From a checkpoint of a small mixture-of-experts model trained on Wikipedia: width 192.
Below are experts of layer 3 (counted from 0) of a mixture-of-experts language model. Rows are named router (the router's row for the expert), gate (a neuron's input weights, with its number), up (a neuron's input weights, with its number), down (a neuron's output weights, with its number) and show model dimensions 0-191. Each number is 128 + 24 x the weight over its row's rms, rounded and kept within 0 to 255. Numbers have three digits each.
Before each expert's rows: a language model's description of what the expert responds to; "comes before" lists some tokens at least twice as common just after its tokens as in all text. This comes from a sample of Wikipedia text that the model never trained on. Tokens count by the router's weight.

# expert 8
What it handles: Line breaks, word pieces. Line breaks ending list items or paragraphs, and short pieces right after a word's first syllable, such as after-m-ath, un-s-uitable, Landvog-t.
comes before: "\n", "-", "The", "|", "In", "=="
router:144154153107116120131096102126138109109132132139102102111082126154128122142125150113086194125111125116133112125151146110148120151125109093136140144102129109134122139179146064129110151123119119118127195173144111093116148086148080142112154168143124149082112153146110161120129173106104096100131102093132080109130141122133111132151148120167109123119093114114099129150083157136112174120127120104159127150136102106112148133127098171158126097145167147113165148129131126138130088146140155179119124076127151142053150145146124112145140162160110146105130138140114123081115145123138098143
gate6:154129108128094076081137145044139121096147157144116108158154106112125122120121118129169126107153144184098137193107127121132118114116114151171107100083172107140099105112098098126125114113189134116105136079102131109138130101099144128148103117105088094148167123120126106086097139173133144098153107099131138113115098102130172164141139138141115095131107099143097114111138139130136140129145172119154084138123107093145166115113140121144109136090162134113130090158120145096104154122130139124138139173132111127113125135142134138117152108144140128181125110107173144132136131115082127128
up6:070127095127106145137154138143147127117192106098134088168160136145144147114125104121104123113103163110115111112124110135146162142093113132152129166152053156151143137128144147167145073156146120133121131111100129109096095143121162130114091073147132139088167151126153123138110144060118145111122175131102115100123152146140122122175089111128156125128109141157101149163136129128129157068094150173092112147107140112141126127167136108129155140101141138102146096149140103120140139169143138134113114073125095139115127133103104123091157149114095122115100128128099110135115116150105138126
down6:108106100121134136108110114084148163145121108112138103168133101107170132098128132137143083143123147140162116104121117112111150161115123121093145151133160118122115090151149123126175148116142135130165124175153144148134118140149148132111138148118080128117133138132134126153159103139127139150121102140120149127118171103168118109108117111138122128159145120152075108143185114125141097102086087136114101114093140170114120092140090073116139149139143175125160154122101090138030106103162130135146117137128143140124144137136130160074165153117145162114120086104091178122152137135103148103
gate7:116146144135117098124110184143140133138124128111139138123148108154149114089159125076125134142099144112079132144127161155159060108087176111149111104118094162109122107154107132138111129137124109094141138126134140108155117170158121138142152150131141131101137128094057125117118128144137106102136129129123123138115105092133054104109122190126135119159103143135169142144153153110158137128093125166146138135163147126082106148189130073108155113140101107134121111073126146152152138100141123117150123115150103105102162146125146098100115127143137140130149095137107134132097095166131180113
up7:144114125146134100119153183102126132147121104120084103106133099146138159112107093155119114116092119125120147142155137146117134117102137131135142118118109066107140134087157151115114120106133114141157118110110147114107157140097117100118152100088120153106080105071167146117103120095057148124105116149150157113118094092119151177133103120124146133110156138108167136139135113095102059154147108125099106151154139154143151177127120114142079176110157128141121098115098151129140132094119152098114142113118110140160116090134106169107194152147099112111119112152118135128165131114163114135
down7:153086115147106126131172101130173149134142152166057131116110132139093115172124094075102198102129122151092113114182114160134135158122111106154108112157130147109142120131113115128136164133140140143115132152138130086173094119118095140124130105118139133153126152122093154153124132133100142125134168116126113129096082150083167129157166148118154097133138125128132139136155142111105100114153110110156158156144106119148120105110129131179125112098092142064142139111125121143163110129127133156126109093120152158096132155143109125128124122100070144140142159141165139094179130108136085134

# expert 11
What it handles: Digits inside numbers. Individual digits and digit pairs in the middle of numbers in tables, coordinates, vote counts and measurements, such as 26,862 or 57.62.
comes before: " |", "-", "7", "8", "6", "4"
router:126123173113112129120132108108173105115149131123119070134126120158126142111151131149114247130094163127136104130127139097122143153141154136147167146119137102096130152167148105128140143119114132151092160097116074135138163123131078181130117127133121178140119160140115093116143144124062076124172095134110114137123101117133081121129116111118090101106118131127104142145134131105110129133142169116163170135161122108133144122109099147131167129119144136111172131138101148104121087139131169165142129107131151130102171132115138115144155106149118117126130125127185091108141130113135125133
gate2:162133138136140144100131161119111123146137137089117113136109164172112090144163168079118155130132106117143141109152148126137151132132115123110120096112109098092128192097141131139132113117088167134109096128106110118097137165132091166103120120129149166160127098134097071155100130138142091139146117131187111127108124114110157082089096095123108129117106153147106144118142119099153143045119087157097126104085122193144137119120149108142127129129132152116165105155094111107133106098134129114105126114096134145106124138146144139169088116145137118109127078116095108142088117123141108123
up2:117156160109123158092149145134140132059104153127116135135114169150186166134125161090107159130110136106136138132139088058125155143109132150121155096114085071098112146124123085129121151079122146127118123128089085131152107130145114145106126109148146131102112151136144079131105146141126078140128085118135150085104116129132131101170105121152149076163149136141129159109124141109176150142125149183114167090130119087149133097144102144104098164153145135119156106144141139140153149145127137137124112112118143103114096126121143138125099124092145114129112086139148122154119140162132115173
down2:114162131116127153157125129137141142104062129119131172159137159116091124187131099128091118127156124115132130089096127130081092128164144153118151115124144185111134140127134133131139141143146127120107139106106143131133135104094168112127161139159177110132153113120080127128176154115146102184114139136129105113083169141105122130144101156117165138111117152142116089121119148169121144136171134134100109172121133123143116162151077096108136137129140120092104149132129148183127120170126131114112088162104135125109097172123150114133147153127129094128106095102150124098168154149109167070
gate3:133120128146133104101100132101111134136117120078151114080151122144147141092096144100153123120128132148130117155142096132126129128135120113116153109078156144115117120126129117150114109159170150133119139128110100145132119119127152157099168132150115167091109107155155161102119122124132159100084104161138123119164172144090161155108115167150180148188113095175161124143113180147162138121145136135103123125101134112116089151109121145158097097126069104118135121100136094078122144104130138148126161145124146096184141073126134090101107118072139128117123171121104109138125131150121166095
up3:125151130147088122116134084106148169111148133144096176102113137133100161142130102152123122121135138098167106090115130115154130146155150125099122145127117122172124108084076147100132193115129161138148125136132160099131132154130108101152136143145122079187099075075104182183122114145181123132176131180141154101101109117111152098110123098130139097145098084115117122160135146171128133101130167156116168130128146150110121120155142130124081142147142149124150141117123143147135124102178115115137102138129129127123123152096104139163142117147146131142103123122127085157098122141129122099
down3:131140130114127085124115068119154119127123134124114170151093109146100108120141086124156130109112159128154109100110125123121137141189136142107131151110114174148138122076084137083150160119155173117159133107135144065132154156149071081123117134106144084144105137108108161171115123136157135094173144125115142098111093117110135126145107132091155108110135112085135138104152158126110170117110170136097124156119104160117075129132142140089147112140128157122129098091130127098137094128149118133153098136144133123109162132106103151135098139154166128134113092158105087160141151134132113088

# expert 7
What it handles: Release verbs, prepositions, years. Past participles and prepositions after was, like released, admitted, used, plus to, from, by, through and recent years such as 2019.
comes before: " the", " by", " to", " a", " in", " on"
router:145157178133116145145150123115104123096139138120141082088089106143115122156124127149096172141106137134144107119137171163111144153140111164132135135095110133115133138167124082114143144145096145189116154130151116101139138083087082146144151100103078119142116154125102121113122131128062112101138102100163110165093158176134078153096118130125107113126125092135124140139119154107136138140155105140164149131121115130151126117108137155154115140115140074121121132081118146119108128107108124156120128121146128149072226116131111100112144104109126165095112143131152101111146122137114110148
gate6:145100157141103149131138108145167114143212137126073162128139142112111148123105119120122138114125128113143159118095111175149097128176076167121156122144191117092133138167175139088155144130132154101143115105147161119149156139151167103165145073118132150128139133115160133121136091142139135150151129107141133154124130105127143112105156120126104152152116150134090064124110138145158135112152117133098134149166083126188147172149104129128090141148133151099126128143149157156168131126117127134127066134114130128124159117130140112126128146122136131078140125162092104109145111134152102115
up6:133116147161144134080091133103135160128129108102149138113088132095139116135144123113108135118124106137145134146111114082061169111168151115140117123171149104108157115125101127138123085118085080124111112128132188134110124102098098101142114137108126094142084138098088133178108135114112130115146135098111126103113129147140088056164126113132131154110130101105157115108126172150117147108146139110121105115091128120139171102163115152158117166129106120082174131152089124149130138120131147193149118119117119127123133110131098123132145150108159131109116094120077168173147116121098101144
down6:135132135123111115058140134120114135135105089151157124159151159054085085116130138122125123145113119122143126074140167079117162136081130110145136145142095132147155104112129165120131136163097155125156093116174114181096127136153154105121100184124131151130132093123113114149133144085133101127121159096106152136141128135132108154138128116142064100147124147142183145137109110108078140136140126102120134118136133116115092114136133158122111130143148167173080113109104158112118113107154146120157092111126137134126148127111114148125127132130122167149084129104122133178133106145062113107
gate7:097113140097171113138132125104117136111146148103132101114138102128097142149145084135134155112102101150175115152139157164138138137147100111137164197112158114166120105158131099138118142128116136066137130114151120126149094097144128139129111105124141153097139137104139120116151095083127132139158090091157133119124084133171102099087084114130160113102088161126113147152092121158107124153124155120117133089143143133080105160100127134086112114120111155078103116151138084132166105125086145109103142127131153123115143164094153173124103136117105143170125096139096108094133112109173136137
up7:113136065127160116154132120093128115142139151139148129138115131152121161149122086146137128131124126119155144134151167178128156136079126123107166153104112114138110149131105143171106136164110135097099120113122098121164095099158147135127149134131154106110172131131106144138110119094118134128122102096144136072142109140150107090138081120118099108117122167147137170142145141127107106177151087062107112148116134139087127138111122111129094134104146144124147126157160096120096139095092136102113157125139143125112151137077158158104176118136127177137160089145125115080085159109184100133
down7:096125118105116085106146127113115105122145148160153127120100105144162122132110074122129052154144129101098118123136152116147139149128131106104108167101109119111153159076149163123139105122106158134108111112112135125133119170177123138136156128132182130080107139133127129157166119120149159150078147144132091103169079132118142143123145179115119108160135123142180087092137085114134102124154131107139137148130117137146144117134126111112115085107110110122112103112154131131128157159064178057127152145122141119115174140075154136118117130116120156142151138141101137116117117093151132140

# expert 9
What it handles: Sports table cells. Pipe separators and short codes in sports standings and statistics tables, such as Pts |, Goals, ENG, ESP, JPN.
comes before: " ", " |", "\n", " 0", " 1", " 2"
router:137118193095134106098124140131159140108134116132126135132126155127126125107151134112124179146129155113118102118123150151167113141153107159099106157131107123153159140191146107138100171123084131172098141129143137118138136157148103130136127127149121142127110146121116114098143153140124141092171084136110093148138119134147117164094081117125132120142071104119097103135123115121167142095171147108143151099156086095185151148148114143165143142151152121126129107091123153131116096145147141110110164120150134083110145151142104129153118140115102148150145101108148053108132081065149131165
gate5:100162152167126154160104084077072136136167135108134105135143118120097103160119119098133155137121088117114144141095152125202121133093139114147160129142134194114140132143126116103182110138168114134137137106151144112130157066144108101136150104135108114091133140107127121172138131135112150151159133107095118132118120172113118121120087124141142140166078086083144119133092147108131117117124140107142169161098145129134166163080143170114140083151120137137133105140150104120115118133132088104097128128106149114143149138155114101135076123155126163122143135158152103147146106122111142114
up5:159111079117193145118120129135085126166129150113140119128129131157103099116146120124132126133098118171084135148114147177111162201108130127139100133109136140123125134158122110139131134117094114083149155131119072168106139098141155157189125130067121087138081127151147162079158121132132150154143181085100142146140142151138115111107143140134112122113087121133112108111159100137129089113124128105164128111119145165155164129137150120117137107125128115113153125137107131109095139147127091129129097145084151151160104128088183134107160123180137141125127134096108132109149126123146120098
down5:123159159131120108167098142095169148147138143123134084148133150125136150136126100141130068150136147111182117108137194143135138147109152123160073115128132135148115105104140144128087162092114095104122170138128123099109157105138132138104138139093134159107097107124130110146142149107125150107149084139127123081118119153117095149120152160095162101124149167164109118148119096156093098098099138128142105124107137132120109045104106116119127133158126113067126091063095117165142133139176097153136123138113130132116141116145102108125150132143094137142119139134168103137145118096156126123
gate6:156127128138135115147097114093121157158089164151125093091103127164147095134141138158114139135147103134143100082118194106127105109116113100151117101144091137159140121152122121144141118139117129094176151130096140071116157128156120091123140139138117148089122108145100161133117104089110084132131152164118105139099118090140109134134137131143102156124136141133148147133138121100144138112123129140135168165098137134081115085084133092136163098151110141164135142175166134121130067130121088091161131103121152119150132156126123161162139136118085096109173128130134088139112132133194155149
up6:118111158110095100104125169163140142145110117123127156166106113202128113171121087118149115126134124148132148121155098137098096127101119167152126122144117111134153142136145152099157157153157140202142124109117144155146086164153130163137112115121107115112128126188146133086143132118095159102153144150085105141092119126107150118142160125090114160122093138157137127138130155088077121156126103099107108131127126154147168126125097110111137119109101103096118161126122173146167150120156144107126172139129114119113114104111111151124096176144124143080122131125117098158135150150069140161
down6:135157127124121186126137161155110162134132113100144141097145138148123116145106114140133148135107127121189127151126139177150145140149144076114105102118158140126140153139181136111131095129105130132172170146178121144140120129131142088109146140101158118114137108142133107151151150153130152103133092140171080132084126101126156111123117101127161130126099080118116101116096131107134128122137158124129126085088148111141114120105179143128166183105120155105078074120112144152123150157139110170097129143144123095109123149154108102185135120106064142114118107130152186148126135121130161118